Weights of a small mixture-of-experts language model, trained from scratch on English Wikipedia: 256 experts in each of 7 layers.
Below are experts of layer 5 (counted from 0) of a mixture-of-experts language model. Rows are named router (the router's row for the expert), down (a neuron's output weights, with its number) and show model dimensions 0-127. Each number is 128 + 32 x the weight over its row's rms, rounded and kept within 0 to 255. Numbers have three digits each.
After each expert's rows: a language model's description of what the expert responds to; "comes before" lists some tokens at least twice as common just after its tokens as in all text. This comes from a sample of Wikipedia text that the model never trained on. Tokens count by the router's weight.

# expert 42
router:111116131131158098169123166201134146180105182086070074100128136117087120146126126153151116149151177124082173109094125111151139228129106064156075140115122115128075121164072102114163080191120151162154126113150142108124128130126158105131126212145147090144132123157162120131147139141061146190133107114103113130112070175154209094136125107169138138134185157115087120137096095126103103139141
down0:146096118110103119077083116171074161190120100175182107171109127122144125135144082160135135159138051111129147123149110168127091140127174147109144136183101081165074087141116140164101104141144096069156148130150151191116089091158129136135076095127125097185118118144085099125107125145178118075123060130127125180100117169098126140101168156064086110126117084232179110160098087086174097149105
down1:084135181109125157162146071087085124166118120116103074145172123117131050117116172187099121148185151069088160134125112209106128113133096126209129169130119135114162176160135149146130125085154133149119127109129121135127117080151082135140126118076061165091139119137094198142173120075157096101080088159165180137117086125105199100112109137148123096161094152126085131136152119131095115122179
down2:139133142182122142065112113238128111132141142145084136092174149069108087121085089093127176184136163110116083131148146136134032171137122124144145130148192146145135112149102171082141099093150138204093133134147145071127149095097084137116211207145135129138124104089130113169158176105119101124139154130229107055104181195158144147151150149141132131140139116154161112202134120127060133114132
down3:130074122078124123073129108117130108106124101144122185072108068172150137105136049114145111155086141112118136072141126164129127104075071155165151160124128185127139103121142072122121084128077084083105144150162128167111151124131062175087145107130139144106162108096150127127150107175090133124126115101115111111148161065103164095113067128165141112078160157224162140142168104118064120176139
down4:103168139163149139127077156135185103103136088150185080139142097172065131119095128142126134162149150109116138105236167164154186137155130089078163162176120114134075151142114100104122163135120139095123107112158097150152162082163109085108185148099079119168121098102151141117171145081151101101131111176121144113072158197114083128099088061116119113098140079120106122166105093127099098087097
down5:141101126092147114081160118163150154128092100087177147167088128120157150131119106114125100131123125110126101121113131144120148145149068060086145077107171140152165103128119066140067177096138122131097150146170125158119201113062179098083116128113225076105090162113107116134111105139147098125150079150093172178156175137071211081110143132164123128120101114112084102158103090174118105143140
down6:138125125137120149118126173129102087119125112087158134140134154060182180144111150195100207108127095121123103124084149133121121101138141145161139086138111098171116152117113092146100157154176151154114141100124140124127062164150112137101101091133109168168105102106091061141207092125135071112150087137176178104098152133102142150086161129142116138087121171135087147106095127108043122088107
down7:135156109181106125081153091135166171149155061156151124141116134138175179152136127157148126092121091167079089109149083107101132133156097184145112117096124096100162140164136150190164191190198135157097136161150119114126120155078134121124126104113100147080147038178093071109101133168112111111094130137140121133106107173112106127144119127104121100118171087148139139106146138127178104180116
down8:184160140154075164113142179083161104094144099149118143146160102134200126121129140141153220070151157126122151195126111170123131178121107139128142184170169153171157147154079143156133117109183124136075107186136080142148117134027174157103167071170153149101109079122124135111089136115156146151121158177133129094171116086202135155120069137150134114159159127165108168094081133173194174141118
down9:110135073135140156146054182141113141122111079077137122114126139123125105175100106134132022156113151111194140148149137145101157133104106110065143123107132161093135198141099142100138092150169127085112123092136117073176086103137104111094142135104087125065151153135084155142127178099094131118175133168166161168152150123152103140087091181168111133152138143102173158100078136063160171155109
down10:110156165108133137130093111101118097129134189129082098127114175188162160139119098129040065167167111182135117201166133066122166108104136146093194132043073075129194142125140155131123152146110176122079150157142125096130131156106127168109114082113180103141110167075161151080159104128078192155162078208186154173154212104135113089117109106098146162125096093134153124124097164126149133093171
down11:137186149101098148136138139143144091051187126165131108095142122090110177101073090172168093088108097130112115144137142159139137109149100131195155093137190098138099201108130166122123151076148185137140229141197097087122108132119130111153158139131123128172132099121084138096120118141118126073115137137169107128126122070119113142111076141163144094106174131152118149128168100146068103152166
down12:142109162084118140131144104124138144160117136083177117121096130214077142174112165108122171140103157145161126166100142117058133160103183152100120099160097092147115073172152117133198132127127100138158184153121108188106085153140138150090141154148154129120062134157132119161155183135137113131127121138197117098135065170121144120104089105141167169067150165143187105140129094159158139136162
down13:168113083088107134101120090147171124124152160072112148134102111100157111042143123115111171178061119175072104118154081105145125145166114123090094108153186173134124093131150103166243160152111141113128113134110132146130131152169071158082117126144115180086109164142127056084095183102134141106159154096151096158149197121147114090139197118105132130140139120123094113084073153184123146111117
down14:086101156178176165131173187153159156151161099137206127091064089089164126103133119128183122126067104101172161112173136077135133115155131144090226142157083181146084122120132161150092172125119145096116143114103191141123164142113085080073178142038138125193103136117110102199142132140158110169105125115137163162106099144183170132169108179129058070091162131131154138096168131039154089131117
down15:121090115099163171158129156113172160119134129161179154101180147168149143140078167170126135176155096102101144178077146122132121165043131144132177152093160128172124087118124054168124157128162143070109130180132146150075110125101152119103158139131166090130129189094152113118113101061124069160104129140154184100136097132137113079088097122129051102146162070145173123088183139133103121129153
It responds to: Mid-row table pipes. Pipe separators inside table rows between cells, especially sports schedules, results and data tables, e.g. "Oklahoma | Memorial Stadium".
comes before: " ", "0 ", "— ", "W ", "L ", "1"

# expert 2
router:129135136115134127105106158141160128183204090126115133137177115111082128134102089167107135120153137118118177122141126086150167107106093065105140104096119064144122135100173101093108105140119142145122152088141127124118072147155119080082170153115152147200125105174160166138177103142144161169112134129125140146109099149176158095112140155129123167071141131093093194062143117072088079181127
down0:186156146188156153154124154112114128095113133123124123130146129168145144140088148131122134133109122070167137102175155144076216091115127172157148174109159135110140163082058162111148123171097206104131111136162179155132047187079143101104146059103124093084150193077141097137115098156124156090128096088159081104162141170085132072082142142113080130137153104107089169108137136119097134179165
down1:114131136162108116117136143140155073097121076126113138179072114158154098151152200132134191142139158141089141095089155156136115116172162139144170176113115155130059153199171100102106122130162220170110101080113141161098164131145142112204154132172088125162109121170104091158101132138190150062161127104163109143143188084169142104126093149069156097138149146145107152121062161107145127103151
down2:091153089112129072167165150117154088145109149050112072131082183123086181150155113128086103107073097117158152118113129076120098151165084132141071142117153137156160076129143103134149151126137146124124139141095133098189124135169174062154134141155094113087172125157131155174104138145120123198078144168125156119085123069102105167162202142139133135094063064135089127107111145142104101053154
down3:103110090104097119146096058111100143138127189065083150122114074120169178096091166186139135121111181126085126144132148132090168176108128072164094141237117156161117078130092094097092102134111110108109065162094147148121097131157108074132153115120087107140120142160072130147162160188112128145121132105101137162161152166142130096140166084174088113122095154134109125083095096110117105137143
down4:127056122130187130142150144105137128099064149138135106132150097119149123151110047120107181068105134120107187139147175151115118102128159140017098115176100132112167158145151138162111146077117132156159119148088139100141144126088043088167081073170145114100116148116096147138076136140098212136108118132191165125100121129115154134117072150096153184111083136165138126076142217175141104113052
down5:105177149126152101195140096120133091150168075115097139075078101141162130133143150112136076077134105140130155207171165170196127121123190155174154107131157141110225118143172053083127144121148152124123125116085108124188115105146155137168070073112169143167209074148128141135114158086054146103128124132135131138148107130116130063105161134138089118105154061149108099144141170143095097107142
down6:115113100156097175156131154130170074124102086160139126160101102116101187112116117098127104143146126114148131162101131096099164126092109109084115085160142177076102122099176124125034104160067130124161154098115146093139151128124122177106144150082183153159112129132066117148133171113091141129118146160074157147101199154160165155133120109110211127156126108117107121143151089109059096078119
down7:121084120106149111152161113152138098150117141112084132133090119114115112123153179094155098147153104115102065173146139097092148152084152183135153170151103128055124152123121110156127059147127118109124132177113239099100167112148044151181130139098142156125166173124129113126159168033174121188169146127145099066127144099116085064115131073084043121199129098096138107079111067158108158145147
down8:117166081140145134100136203113127143124129104094090137140137196042108149169105115200084139095137139188115148133121114078124118192134111146119132090159179106160097137125060174102156119093107124075183173152146086150121126111081165093170169096113079148115145155137142152167158110169147148151116160181080131177173074130141127131128102111154191061122064101040147162079129150111126128129154
down9:105159146168095105105124102198097090198155125155127101120160140146139174138136088115114159145136204192147117147139104103144183087079162080099164120134187052137201106096106048166089132149150139133155152107111159158095163153086156124126103110163097144128137188149114090143163140155149167082162114131132168153139094116062162108161148159146132092171080175188130148103086121111135129120118
down10:137099065131151122145143090040131147128113151099170158096111119100144229171139072133181053120130070107104151142157110084147088114103132203117138100106099134146081126140151140095149124143085152123100106101137117141159158131127171118131106134192082134165160084130107093105159109178113069087150127157124192154078178120153121115116099144072134120130109133156093195085185115148094123132154
down11:150189143107126092166102231170132129151137148152115184069108081139156112136125102112080138132065083084202098132129117077159070093168175157123166161163109075092145074093100126143146166091104109115090099104106110105125091097127115128080123098158092116157166176140137125145186117142097103113107162139145108157145120125190113111151121120135137126096127136135090196171133100092098109132104
down12:105179123131078136124075115133100124092120183154095051102123162154098161144157164135175183108104113167152157103054102142116131057116096159111103175096131161141119123115193124095193208103119075146102151131167074141116096158133178087124176168076152113189096163135158166181128055032134113147112153123162126108112137132144119115117141142152071117037112144132143141131110112139067147111157
down13:119169138084122167130111129124143101197104137158171092111175106200110136118131109117158150160126179116195141117098156165138078144131149102138094162064125141111162164106087173075096139160076095100102132120132133135089132101073137096142135142104150165126118146217105077112192133140137139066128098162096150178130086120041118136183158142116103129118114087152154135121102153152144160188085
down14:113107132130132066099121099192150142119168161111131127102003120108154149149109112110079140122116115092132167076111156107128084171101126156159161097101144103125128078116141128128132138097068128152123168127148138140112128116175174091135108144161120089107093075154140105190095138126080125108116085124115168138085091131077109105158077144101186123136151104125156170109137152167133156125155
down15:082097111081141143132147103107102082075157118170138095150087109147179131106137138156142133101129144107147140158106152172180197139154136158161133097122122134110077150189108140161163105143146134122141169116115111169083139064137135191112107137178108170103144153136154114142067154134113202177157152096131113141075064149127120069134114149149192098165183155100095099170128178166157112070142
It responds to: Relative and clause-opening words. Words that open a following clause or noun phrase, especially relatives and demonstratives after a preposition or comma, such as which, that, where, at.
comes before: "the ", "he ", "was ", "is ", "she ", "they "

# expert 10
router:124155110113137126179117230156182109162129147101095061129148109127136032157108112156164175153155162156126105102168114139147113187101117119151079151127147114121103097121109107131095076141087115161081107073126162142137144109094129110067134200123157094136133194170115127140158168098152199097148075082112094094142111149128144127143157135156085121137176140137126195091151160142163105117138
down0:060171090191118106160157092134160134135124093108101113201126176119180199108122112170124065065136121205106113093118172099139147164161122164151134114127101148151096125098105138092154139141112110131111101086133098156125098130145111125142105133100167019136171168125168087159156159093156140102172096181136132132105122134108150142097090104123116163142136125142133116142156151125147095125086
down1:124164091094076106096176111142139072129116097076099040188119132130136082132082100109093156127086130116094125151159133178070149089150156160086106104159122120169187128137106117085123141198166103182148075109140108136084121137092138181034142138144079107099151162128118161160124112161132077155126153065162138092121128099105143111146112125099084101135136163180096166116097069114152157146134
down2:140125120057096134096081142092109147184160065122178098113109113127158168129179105109159101125094100103091120102184142115120092171131153138065255091113102159081168135127121080148109204077096160178124086133120103126186131150141136169119106083143152096152101134107120128166149139141114101100140129102102175113121142041119205171130155122104078161150158182153144080048138087141077142161161
down3:076094089185104140138169132113124158122136156141126132039133138157125102086147126119105142151137177143123139134111187115098141116178078116108064070121154116166118131117138151164108117109070107120115138125150103133082109151120049150144120103121134107124119090158122092174086074156121088086132114136089123110098056098109135194106123100125147132157125152088148130145109189186153134157133
down4:155102084159109070093133176095167147061187150130114120145138193124180130143021114100142185088190137143076140137102022175122146103128138114169148123143142108160128090168137143089126147166178128110136119137163154124172122125095077127128134138166160108169105105137104120130112190148147132155153117106112139185083112176163191098117145163181131119118105155122100107116136179115107096122072
down5:133139110157171135092144161189106177119165125189166105189133142032126119115183120102128165075138137169075080106154098080072140066119133142153116132074149151162127139179141154081137093166112141127140191066124113125137139115118114116171097127082152066075093123075181090117125141139082177115139136109076182094144176159112077194113127103146119124174101141149083127116089173160123105091116
down6:099179079090087168135149113124095135107115127117115112145146122166120139153117131150144146128113159129121112131159147149143086154079162139096126104141130144105191141125119151124183210093081100150154198171044099145080116165131096170114188061157164121124172166120118143131112119128088144121098147184124167150149091134114077195113126115172222172148106131169171149052111149135124113124148
down7:145176115126109141121114107130117133110097068149119137103178163153128172128120127195114172177117096168139215097105164068101096104078164120107099159104167205194145045148111121147162128186132112109178159113115165174112132133160142097117121085141163155159060162104182096153111195063209123102107116151134117192125108145096143150128064169086123100112082122151105063158072160123117159148122
down8:165153104130099143140115180100143177116140159092146170141132108098114077090138119147065104085137133103140122149176135148094129174183151135118099147150189115174111148164137069185064140095091101109093096165139152074102092184097126137058188133158121126152134048157089135163118136130101141135160108168124104132116113204185134089140157169108112166089071123163107075061075097141112090072107
down9:117143117112144115113116144161081102152141148147120129168153121127126141135127037112142155104095173104114143140107128162145145127105149139050122146136156128141108096049114117139143135185113177088127131181110126119114129135119186080091104098105170133115127130136122171081072124110088201096111077051097108139129188116108141121127170137169136151112090129111067136155118153162169099105161
down10:146165135133177180123091108138167097115105162145107056185106126097099178137115161121168119106058112143193160169118080136074107114074096101145128160144153103084066179114097097174114099144182087098074150113080115117116141145093156147126081128116129199105102178143154130122172163123139082073090160063139106143133153112110123065129137089143124029202119106061116183167076117151126119164115
down11:126149117149172197128128106093143144127129142118182072146155093153080119070102128148136131183137152139139132169095179112108113159132119127158165110123136134126087146121099116134044220106181144106168094121155093170102149184142195144146192089179153132135133164117150145158160116155158185149088099152088191124144101074154146139131149111076164088167148130175102113169142187170126129092132
down12:108128071135107145120120093115119122131092087164133095171108135116106116130139140172088156174179117087180195194120210144128109092088141171115110146149153128117115167139155148093102120166104129106144097109194143109138029111105129189095086097079101179138158099087107131101123127098072144093157055153150109107160122093135168058113097124159123140116146085123155116172149107129143098133154
down13:133110122129163092127101095138108109152146131108091079126106179136152131169086184066134119096148110105115160139144112108196077107166085137140183181143125140172139092123132102144096117139118140110088154165196140075142101142102168131176123140162118129097181132127145153177111069136145148181147144166148142134157167143114095125118117154104154155108173080147140138119137116197133146114187
down14:106139156108153130169124139084107134110136063190170115103106081174142147122091093108063167152155157140147133100108109081170133136152144180167086095162197109180158142150092126112106147173172138113105139099145138117116111123201133120134096134181133150137146114133117128131124127088160139150130117079203115162090120111107106100124165173153100066159116096164148130205141108089121121146108
down15:079097179166075100140110146091129150097174181118084164145188096089159151128166112092184121116166153126095123111134096105141112135118098107127155202060123120123128121197087153132132111104159126079191140126089177104093107143100099146163146176143203172102169168128137083111176104193118099118085063140138069172148149123103083128147119158077115000117099175207112103112105139100110075115141
It responds to: Coordinates and table symbols. Symbols and codes in infobox and table data: the invisible mark in coordinates, N/W after degrees, country codes, currency signs, ISBN digits.
comes before: ".", "1", ",", ")", "2", "0"

# expert 14
router:208151152140107104151092164207190135199121144053104101103167112084165092172121127145127208166117130176096161141113146113146074163125164082124086135081116117153125127135135109095141160123090124132126174152174166157116122096089117095135129162129127109158120203170137140128166201119066164120092082078139071159066069151120151129145162151153106184119152128146128091096151183139094113129146
down0:049138147054092123099111155160145137117092122085172176134094130143122085086208150145156105119131140106146167112083121137107109121179167124118124170143144142110143139127088158121151040139109134147077185116140136141088146143106160161096147102069123132100157125128103104125130118139103122101091172172109119140070102168093163125152158135144094199155189134105156110089104097101141184145078
down1:116081153088133128103145075076100116120156169159151110097153106141169092067139113135129157155101105066092137131131141067125134178149143147120137123094095150110162166080080123093192129113107128158180098105105099149205103137088156151190104136191157141124107117108111137146158128115065132162139137167137119216097100129169091110094107053137105111157111140088169162143139104110124091147165
down2:186154184179124120135136110108083121083185125172141077152101135162164119165195098139133070093143153170150135148180162136063054099129126145124147120082102165118159109061107090115124170155142157146175137130092154175084128126118106124136102128126108044113145181148116117091144093167144146125145191139089108126102184154136158099174136157120125128119051093115105084131121158117236074097088
down3:131142122132175157132141196125168091128181111159098134106142158124124077131155135150084142141126095117117152156171098098102124145124123105149150139169152100174127103126084123131138149206178108172142155130128206064147079171148120149125156143157103140062103178131130098168154101135101144166130081100082157062096159205132113149127174148137122121126108134078167140132137165112231110115089
down4:102167156148120165134092101144079129152173156124083121102129119154142133103190098075115163063147162138156129145157120155153174112167164130174185139095103165113165119112155082106125137125125156158140150092111190140143115132147045114164028139127120114118121161155188158131123125128102104147103083128170113165168084097200154109088177100101167137132154082142088102112139106143169143158130
down5:140175108115165157169188139135154136120079141146153113120149085071104107126172114092130104089143174121141123144084141090079141114150118124184087165232108052129081187127091135172085117147141164126129134079133090123119122171080081198116135143133167100147097123091079130160137097104107089140108131217179147111053129150166148110111072179125108110106117136099105114142173111131135116094070
down6:118170097049135120145105105157120186123107146116081095125107149103141167151173093119101144128094141162149114116152143126169136122104131134150153111121153193089159106086136070160143141123161147111141099095102150169067140124078111182137126081126069103066163192151074092145131164128087116104132087137115127153070126118157141105201115149094099098132140101138163186162112123131156157110150
down7:169144136159152149144123073138125122166069088160153110153059147124140207080125123109144176122121128170077203152079061133122171148096120131115130139148137177132116086092133071088135207188197122090119198147111136114127139098114147119144117095151151115120137175129173208082151112115097167141115091131135097120127130120193115137134114130155145211082163108045149082120124155116105089088151
down8:127152110086075156123119130130126178094092129099149098084142145121104106194180063082123111158167098191135183067116138105137148125178106187119184098178118137120155119161139149164113096079149181094184157098103108165144167143103153172128138127134148123154159196146140103112154175133095107130169148145134147179174072117162113191156137095135200133105157138110146172084136151121105114141113
down9:176146104143153135104106112101137178162158134116133121124033155144082174121121082141089049137105057155170109162137101108161119047184165144168076146111160088134113158120162148109191116137117076144113145217104135135105090105127135189151120085126179136156127107199138131152187124082132105093130117106150182116088172122153158128139131156135098097098104112118103156199084160100063110117132
down10:147118190135119085148100130158140106152074190138164133142141092143090168119125102079164161107126145182078131092089150114102119121111129107092106145078150104152090156092119173121155150074114174119141119088182123160081174116128126163165143174163124146136111161103174141105155157167166128066133107099146094168088103131138142130177117162067111125255157132126097128126173117126085138140150
down11:167172108154165089130150158129137154129103124139071192103111156138161118080070151149180177096055159175120101126079130108186157168193080128132166134155140150155155088121134139132106093140215116209072126148080146075140106091174100152064105114120152159112096092117146120160126114114103069102088129139103096114157154117115103081134147119154193101177131096171152129105120086129108166104107
down12:096189104141049086159117074148049103075131124170087081125173131099203119150142124155185135142141138156133162134143121150146121136137076122111096076109113139081205164134078121107080159122141100133078130116090140104157129098129125072123054092192067105100146152162092128141071182171123137079083126149131140134096083156071098156164130111126191093192090141092080089145138105156150092080099
down13:116105152085146139125127145093120107154208157116090134109207165154123106106148069120140118125138175124131155125070102147105099182111092138117095165159098200129202142119077131110106143100077141123130191175132074145051109095151145104099116164176146113166161121085070090089085155141151146188148121114138122131058102109099161138126091119162156149140126161177095130074180054163149097097124
down14:140148147174132108123089132164131146138129112092118166130061160153114158145171113196032178111163166156187126124159127132129122146185097116114137172162173079131166160109117134101137148180130119179090092100097213123112162114157093110130069135124060156126106173093158112106143179139120117066115121146099089121073126107125116190117168127196139129080168093156145115127128073102088125123109
down15:160153081140131121094129083099120158157091184112151130167126091117130162161165138062182164146133092143151105120171148140135126121142116072131132105160140099100102179083202119105094143154128134104092151066087076081099155098119097122160154057151065128100113108128105091169044111151170105120065141095155184086138152147185160125086123116146135149166147144089132155158139138126129157140105
It responds to: Copula and auxiliary verbs. Finite forms of be and other auxiliaries right after a subject noun phrase, such as was, is, are, been, remains.
comes before: "a ", "also ", "not ", "the ", "used ", "an "

# expert 44
router:183175104110094103119177196148145065152162142079102066128110143114139122174148097151173172147148161155134130096102087084204116150150164100149120147111151110172145152137126112133164165133140110144120190118146107155145092140130095069126127191115123065169114203140175132123176159103136200099141112078133123134111092139128129169145132178121168152177162152115105135063162166134117140125174
down0:086090123104118136130129144108078127154120129136180151115093087147084133142140163128102168101067076103098125102172099188037142161126149130115076144109146119116112128198097149120113105118121195122140118098121107132136161084161150163126177133122162164164121108156158166105077126113128164121158110111057090148140150149170098099092147122095093078120140160128119109135144085047048092146092
down1:172139196090185129118078097094156122117094052125137089111158161142131135125147095158139081050116160115122119145128132150155134156154164138100145170116147095142125175144153101105073108118090120096068147155137071182080094136148114152185066164116122159144115096096104143191174159145138146165136118152152105197146153123147157163120130075086153148158118138126154166099203143159121155119120
down2:094058069161098141090096143049139135166142145223115130119102117115126077137097097145115097083142148163138151107125144172114082127140132104073119084106115112169100080121132095072168114063173080112097154155113166137156124157203093132154083114185110098115094162168093094137167175148148106131131054139107139112115137136067092140113157126077133053142125129218169093124143090136129095143101
down3:146093073085211149060114120134092149085167154157168135031152172155137192176074087106106093098116135077120158153112127144134141122147131143169197136088138090104143110125102139111117137082168164100101114161169159146134090126101130127122141162149144142129131152140153164131105165120136124101194129168143131114196082091162132132098162178148111143157150110091147141134162107088098115101151
down4:137154189126126131145122141058163156147138178073082178136156215142081118115114116112124069106103100129081126172096178105100143074134117170141080138146083121140073187099147081098161137201162065191112097128096163153119121107155086088142123134136122129108115112106128169158147126108089121112158222144134210159178211149102154085158111091195113161133063092132164137077137145122142080149104
down5:155132116123127075152136106130143172141099154176136201167096122145108118147133138116121142125154120112099172130086101176194145148178122137123180180111114146136175143076118141134117116098173184124113085195107132119174136084133180120119148118124138185141086146071173081081159110105133166081153116132098146172126088177183161141158159130173181116136160054089140148092130120208163115105147
down6:079154121119120157086101028152105195132171183136074173065211122067102116110139143083121161150129150169122103140109118103111134147090066149090153140094137186108144108110144147117103091132161095068163126080099118114127145103141107080156095180131063161116143164124122108163114154132196143130103102166133144166134066137158133080122099088123111143116153135122120077096129118107115070100123
down7:139066134090198180160171122100146123139184115124122092108117192163148157097122094126153114058164140133109098071157168123087135099126155084090144123118090093130141142153135109098178113097178102166159127076157044148126129177106131131119112186156132126164152142126095116162123145088138108146095116161090120133074144116094113119126201173148112129144189175082071166146140063110135054131123
down8:179120102129088136128153111118106126141153150155110129177077125123174144073158114121115173135170113076151207103109108174162144111148153144117158180155155107112153148193070106186099159087104102191132095107128047114116179116124144206134110098128145163113092085153110121104141134150109093203117118094118137136110119069129112135067100168102156151170165117084152118177175114178112097156075
down9:179115180081131113131200160100128135139114116117125196166088112166130158101154098101139112115050098123110095059208154165139098089172158121131165085122155087141094069165164163128144166133121091173099120142137126142108094151173051123118154091108141116147110132163137137150200079109045113064079161169113175100144141120125165140145167100108138125115151110104096106151219109075146116094132
down10:105155142135090130126129050170139073139149094121152128189074142075113166170104084088199079140183126160102100164128054081107139129144105088181157085141164152128139041149131104123136172140112120142110152099114104164077124099089126165164152139158099092155094102115144160167067097053171170155127128115158133132100147067102077124152096112118105139172078097051100094111139135144120133086136
down11:155105112123157109143170091161099167128111117159175131125184206068180109107104129120172121146134166121136124133135128175111062074120169168115142227076113167097182152108088139127133152152109151147115058157165116157176155086075106190152158111119125150130114147140078073124163179103080167148119088144095143131125106140134182082140142056116101168131084090101121117137075194095117148193139
down12:097149143155124108107145143126130120100135106127176154096189103098110114140148134126113136087104092187095200160122136146108128152147127125083162148142096155174062160144101136136090095110118151093183148126131173176088129164191107091108100109127149118110099163118129132122124147138104215130099138168080078170118094131144146126121156124107131200158122102166153140124133156119150124118164
down13:154129135131151162148113107166096124161117160130131158119147141170173127162111093096138130114078157160128056109136119146152186170086076085111157116147162173152153171138112189079083143133141106087121094164142080112170134132104158042096126143130134189143106140179152128129091134078123167095120163146127138156152112181139102124110067147158112095176144124159120166140167119178175203133104
down14:087086068110126137147075121131095120122153202118121160139211141077077168123133141098121183166162148122109101135127125075166126128131108130132119120153089162065148191138138176154091125063139112123140106117167080087128142137085106062084137137149114088129171135121107097140075090124149107171117110151188191131137128138165126096143127130134120118114177202176116132113204108130116131099137
down15:096117156135157195098110186053095108144090123116150153093124119158115140091113209083087158115197177088186080121119124095119133163173091157133137156111053140131151065137165159103100149146109159122123090190151121102064127130146098155174109117110087154123131152142151154104089153135153106087198138126154142157077139102100116098159148164165104179107087160140134191091122118064159110166131
It responds to: Definitional is and adverbs. The is in opening definitions after birth dates, and adverbs like also, now, formerly, often after is or has.
comes before: "a ", "known ", "been ", "also ", "an ", "was "

# expert 15
router:168131150187126039109177158146203150171096175119101111110145156090113124114089114139123140156144113163069163170121104064127143162097139027126097088108148103178070117099092124081177141156161147156151209089156177135069129150143132143144134121144121062133133208141182169096113154125142164126119097134068082092124092130100144136126146106088179128121150136123165140100146144122149055132110
down0:100163092118151111129117103120113089133107141112167166100145077120070092138087144146134127120120069140054177120147089096108087129138067132095169142046119145127084171142155095144106116135087142077100148205138068080139088138225103147123179104110133089149100088151061112146156165167099135114185080175165101141116087161117158110174132096083168115144132114087132114120113150115077085205115
down1:162118105135112095117154170156151125178100142137067123098088107162121116045063107109122164170138094152103124116180132115108103111131107116160098114196081174106102128108082139138161133091142144169127146091124127174104153087076153166142127119139156151143105148176106097035138150125135103151102137136185120120134117141143099080092112105112165221084105147147143188126069085131070137062150
down2:167109100124122182123144092126097117172094105138153174154166110147167195157049120157103084084133136114133080148118113042112147089127125117170123090134106178111111151092088139117135166163138110078189203119138152164189098094148064130127131134135116117146140090134118123155135146145100141101128131128141142089114100199138104102164143150119146084095165199085090144091123143154088109072116
down3:170114121101151165111108151161081233097139112120148140205133159135125131166141123122128107193140158206130137165144127078118135165072137088146120144096099121176115115109101131113081098147106118155141112152111134120070110062140142080105097172132097121170100116105099152092220161097116155171154119120157125188109133149150147101147138176148128140104105158131113146143151089188161149180128
down4:198137138186110192100160116129104141094127197105107147186184155122132166136142115137108149090151154150139121126154150084127124156153125103163139176129090097122066141139153147122089112207135131120217158069130097121144040177127097150090093097111124141158159078199147167132140174132089153142157138079145123129121152138128115162165112186121088143071105097116169110124183123106087161137108
down5:163120122105181166135096116151120118086123152082164107201120086106083131112111127107154129171126131105119034152120089168127102092113185149190092186121122148122107087144149116142140124132105116186126103122109087120199114128134165093063125192067094139079141116084135135081120093133187065141154136099138129128080121136098154156117154078081118105109105162123106160164138155112105099124124
down6:122145130122100151126113138098126082088153110054111114168163136165128055033126124124121046087087173158092173109155117144101076127107104099170131094136146070149129120080163089070116064089148190086104103136064104134111144151099101075089119161165147142137091099121161102074132137092127131104099166126090131130108128150154155124179116166123124105093153148202103107211078111055093153190141
down7:129133167142148139061146094120125160129080207075164146104190140095093148052092171090133168163151135118113147147191106123104126108147113129132120140151146133161125150132136102116150081088155130157105145197097153142115182138073106126141139075096132084105153111147130123087083099153155106109198101188148151177132062175147128104143110126156134126115169122121107104116157125146111150146131
down8:142226098120104050193090073125105141096104117144176122098100046108134118093120076146162171125188158114124108124114112131126129148087159131165148143153080169069132116184152130197122155161095082143180113142102145162132115131103070094140124165134129110116145115126124111143157125176177176111108077149148167134149137155196171095143136151082146171103136158168084103145062099199120113110138
down9:118102134089138108070074084057100119071141113135136074118136108148068133143189111137126174165131035115124144133086116063188105186136122077151132142137096115138198076102163116104156133176137155137125120104136191146111123126139143106161125134099096108117143139115134123178117121192125118124116131145087125108133126194128132106118108135094161135141090145146125107177119066156177117094074
down10:110198095201124095115168155124100122146117179107137159107112138145149117148152140147124162125165131147142143176069068076134177100104158189153180144133099166169155079107133211165142123137120183164105162091206099166148191233132065152142112122139130133103095172081131112135183145127082152142126171094133122101174154145147136132120136134156088173106128175153095131129098097103128091158139
down11:121203103090190153123164122135177123092168179092087204066153153129109156157134122189113156103163120132183110080153099158125181156097083159093114083186105135120133139144092112144097089103134162103139122192082070151083112117118168227138133156181119142120138072083103126132179165176093153134179133154165128144157127183077101133144111165162098143124111123088116156107148137150150102138129
down12:178114181141162072141100122090140131087114087158166128083119086170127131152091156064087107172161128149160123141135097142132137135178098128175150095118118135163127128119084109144118166123082070120155163150132125146108144135158147124199156137197133133158111137144077106090156108144086123102124168075125122140087122152162098131153161176121112137162193137171125111165138078123167094122188
down13:111120091102158184146112149182109095102147183106149112116142113129149180127159079112115162108151142086125081146095066141123097119102141169136115106126175117113137177169143133137164155093116192188098116132103105185139110129129140125159152155150145161052107128121153120136106141124102107151089111120149091179128193137132138142106110106037105069125081109116121109107023104112140085089138
down14:166079075082127114152121138132101127164135164144162158167080081101121139090147117069155150088152095138153149081144132140132060190153163115127162110085129092127172158129095166143092088050083116122155152139134188158146108120084139129127082132131153135136088123103155060110082153134135153073126116122126102146172100120108159109159066137164166131140054097136104130189094136156136117104141
down15:126119204127144103168097129141103143114182136105127144117084126139186169159124146165117080114103157077166087105139145122157140111152105224162079131098156178144112146148106171097104124073077138109151067193071115160123172214153091150134145109098135179131088125140150076158124091146124134168128163082167152136045153142115143108126107143139054142161140093130093074096133087124096179161102
It responds to: Month names, date ranges. Month names within dates and the connectors after them, such as commas, through, to, en dashes, e.g. 4 April 1906.
comes before: "201", ", ", "202", "200", "199", "194"